{
  "n_layer": 14,
  "n_experts": 80,
  "experts_per_token": 3,
  "d_shared_expert": 0,
  "balance_loss": 0.012,
  "groups_per_token": 1,
  "init_std_router": 0.0127,
  "vocab_size": 8192,
  "beta2": 0.99,
  "grad_clip": 1.0
}
Below are experts of layer 2 (counted from 0) of a mixture-of-experts language model. Rows are named router (the router's row for the expert) and show model dimensions 0-255. Each number is 128 + 32 x the weight over its row's rms, rounded and kept within 0 to 255. Numbers have three digits each.
Before each expert's rows: a language model's description of what the expert responds to. This comes from a sample of Wikipedia text that the model never trained on.

# expert 49
Description: Verb stems before -ed. Verb stems awaiting an -ed ending (recruit, recommend, rebound, unveil), sentence-ending full stops, and function words like until, since, for.
router:157124142146104141182161213215123113122096160122160180155146125151099092100170129146103117145107106144172121137070091133118123154089127145173157109113100124111109111079158094103130107133152127147102077218117132082120108061144152173158124170088137094101087175090112127099099109101161117167114080169139146149107136113094079135116114121134099132167148196156130190106118149113116151130061078102166099126158111109157142105103128102078153155136123163125142083092131142131136087118142130132131142063070105145087110124114155152129119103136132116056157101177131120172213133105103096136124145071082150168124159127057190213141116141138204110152101160191102176136202097180118136182107167126060152148156123107146073138138132131118160107165169155092119125074205138124132114095126098

# expert 11
Description: Sentence-final periods, pipes. Periods ending sentences, table pipes and opening parentheses, plus mid-word pieces of names such as Gian-car-lo and Carib-be-an.
router:079109104123114134158172140099174142127143085135127124102181124156061128115132055116099093099132129129119085115126120162160125129084179213167153111151130116122128181086154117119151119061093181108156146081114121200143139135140141101119073147156164087127089184109162155106163144138088087158132106138047126110134038142153052117139136187107170158104107133106116140121099146141214155130157128133178166051087131149159142189075098079108171147133132102145150114162131109129177185167123092157134109110138156095148087093158075134099106113148163137090133183102129100099129188088101148108196049105119131109096088096146135115168127154106087102127164144073069138086115136074155135163188160166146101163093095131118104068116117107141099151096149168118139145137108132131110123120071159

# expert 43
Description: Word-final name pieces. Final pieces of long foreign names, places and species names (Galata-s-aray, Earnsha-w, -owski, -shire), often just before a comma or bracket.
router:153165112189141140111120143187128140084111125148177187110152082120065069096128118114129160121135117142156133090044133112108141131161235117111135151146135124101098120101105138163079130114126162133102125165146148067114105089060182128146149111079103105145170107199086131095159160083143123171138025117100153090118107135052156124220108132148095121106168181055120128150172167081147143151075107082126100156174119152149179101071157128138154107104136219136114098089152108145173132105159185105112165135119135105150089103106185081159142109111126142110113096118155142172163125148102155109107111151097137136092100128105159132128115137154129139172121163188092189152166125161125147141093134110130087148144115170115119145202095124105124085158169123073107111089163163161120119095151152

# expert 13
Description: Spaces after quoted titles. Bare space tokens, especially right after a closing quote of a song or album title, plus table pipes and opening brackets.
router:163151133219098193138166128057124162111118146085227123132169107119217130102153126157075097190140142107176124124126128123109179096158199132112100103169119119135110153129093094124123102113103141117089127111142103181122114162141129095118085118137138122184158142123156153139136114148134064178097159125173141161144101104141096125121130120150137191173145184134164075102091098062085139139157108176152142128114106099175109177113123126129128186159110105148112160114106139102101153149128084134170121073132156098107112152188136133109173191160149089108150125182016131180117111125130073147184090111132119103131129081161178150112158120099096140145108109137179148074196141134171118138212130153171094125118092129094134156116159128168107120120103105125113122175224147172114148105138123

# expert 17
Description: Head nouns of phrases. Final nouns of multiword noun phrases and names, such as vacancy rate, Rural District, National Bank, CD players, and suffixes like -ity, -ation.
router:070129114075070130179141160123120146191154153129108090103136106095135114083168111125153171104131137115113144122142135171087109117093139121184121102115119123124129152108098151082141177137110160137089189136112108194131132055189097106185136106165141156109138186143129073121135130131165211140166099125125105088118175061198082144135169146146149118121120157089157112116124111104091170126154054110144132110153149074125130169191137109148138149105146149159116165116107122131173136152105113130175162145159109123071155101112130131118166087221155126100152107118186120094111089103161156108120000066148121109119125131144084092154164145100143123155153170080085161121146115082092137131182084106166115127170098112112094102105241122140152148130131139160211110119117133161073135144127148

# expert 4
Description: Codes, currency and digits. Capital-letter abbreviation pieces, dollar signs after US, and digits, as in MTN, ZVTN, US$, plus word-final suffixes like notes, researchers.
router:118131142129090145129179187092091115146146113159082108124098161135149135101153075119112127122167156082122102101146121127132169127086112145139133092092134096104145141094131153148170134172124077140104204058086122147091071094110095070144147121128133091110165182126157199128067176102188146194148172104123142113224114147159124127152101154141124169104090126121153116146091135149130112156140169146126090167138108163093075178108081122106156091117147097062094152124101197109136175120145125133159135171144113114143158169121113149083106081146115139158104129086152092163123131133089143090096066131191126118132126102191130135173164127092151142112157117043127106058067083085146120139184144102133101155128059128116091122099192112141168161127171094132192174198109151205157112158108143

# expert 2
Description: Name-start pieces, list periods. First letters or pieces of proper names in tables and lists, such as E in Earnhardt, N in Nets, Vi in Visage, plus periods and pipes.
router:106127096178080134107164154153155119149103144113127146132134103129048142123154084141120191177183132092129082110132116134148160122043221089191153135179142128140134121115144166094127100122103174093167188182154098110151110106171144083119152120135151107136052110161129134124119151180205135136156064168124155153197134139095115120174081132243170139114126189148112110130158172149162143152149158151155157050144146157186134132106116078139120120094154133160157132133191121097134151119160146130082136155084137115182127140113120139163111149151119126120121137104140100138131169144108137114114134125104079138094088119144179074110074101142097142160109123128082134140157126062143176096141130117139130141162079111122116163196174089131164149115179135112190104088213154154096114062116099

# expert 10
Description: Spaces and unit symbols. Standalone space tokens in indented lists, scores and measurements, as in 6 ft 0 in, plus dashes, degree and minute symbols, and opening word pieces like hard, divers.
router:081148113150116146109127152064163148095127133116201105187089147101128133174156229106128148108131099116133139123109155141120182086118147141104066129114131119113155143173164109125156118113109076122113157062127115154106138198148123099130150153108168134118117094141142152176108094165162092116173173099144116119088134110142068156131112142226167119159099155079131142161102077064137173163120092144113102118097116085157120181130171079127122166161134116141147168115090102082164162134137147164181157084150151101176116113171082135128217164091073089112188122131099100150124136108104076057134112161107125105130115111180096143152120142121106106112138114132141160079134145121152139164219149136170003123080136142167140094114112153142071165118084131153181148145164103087108140140162104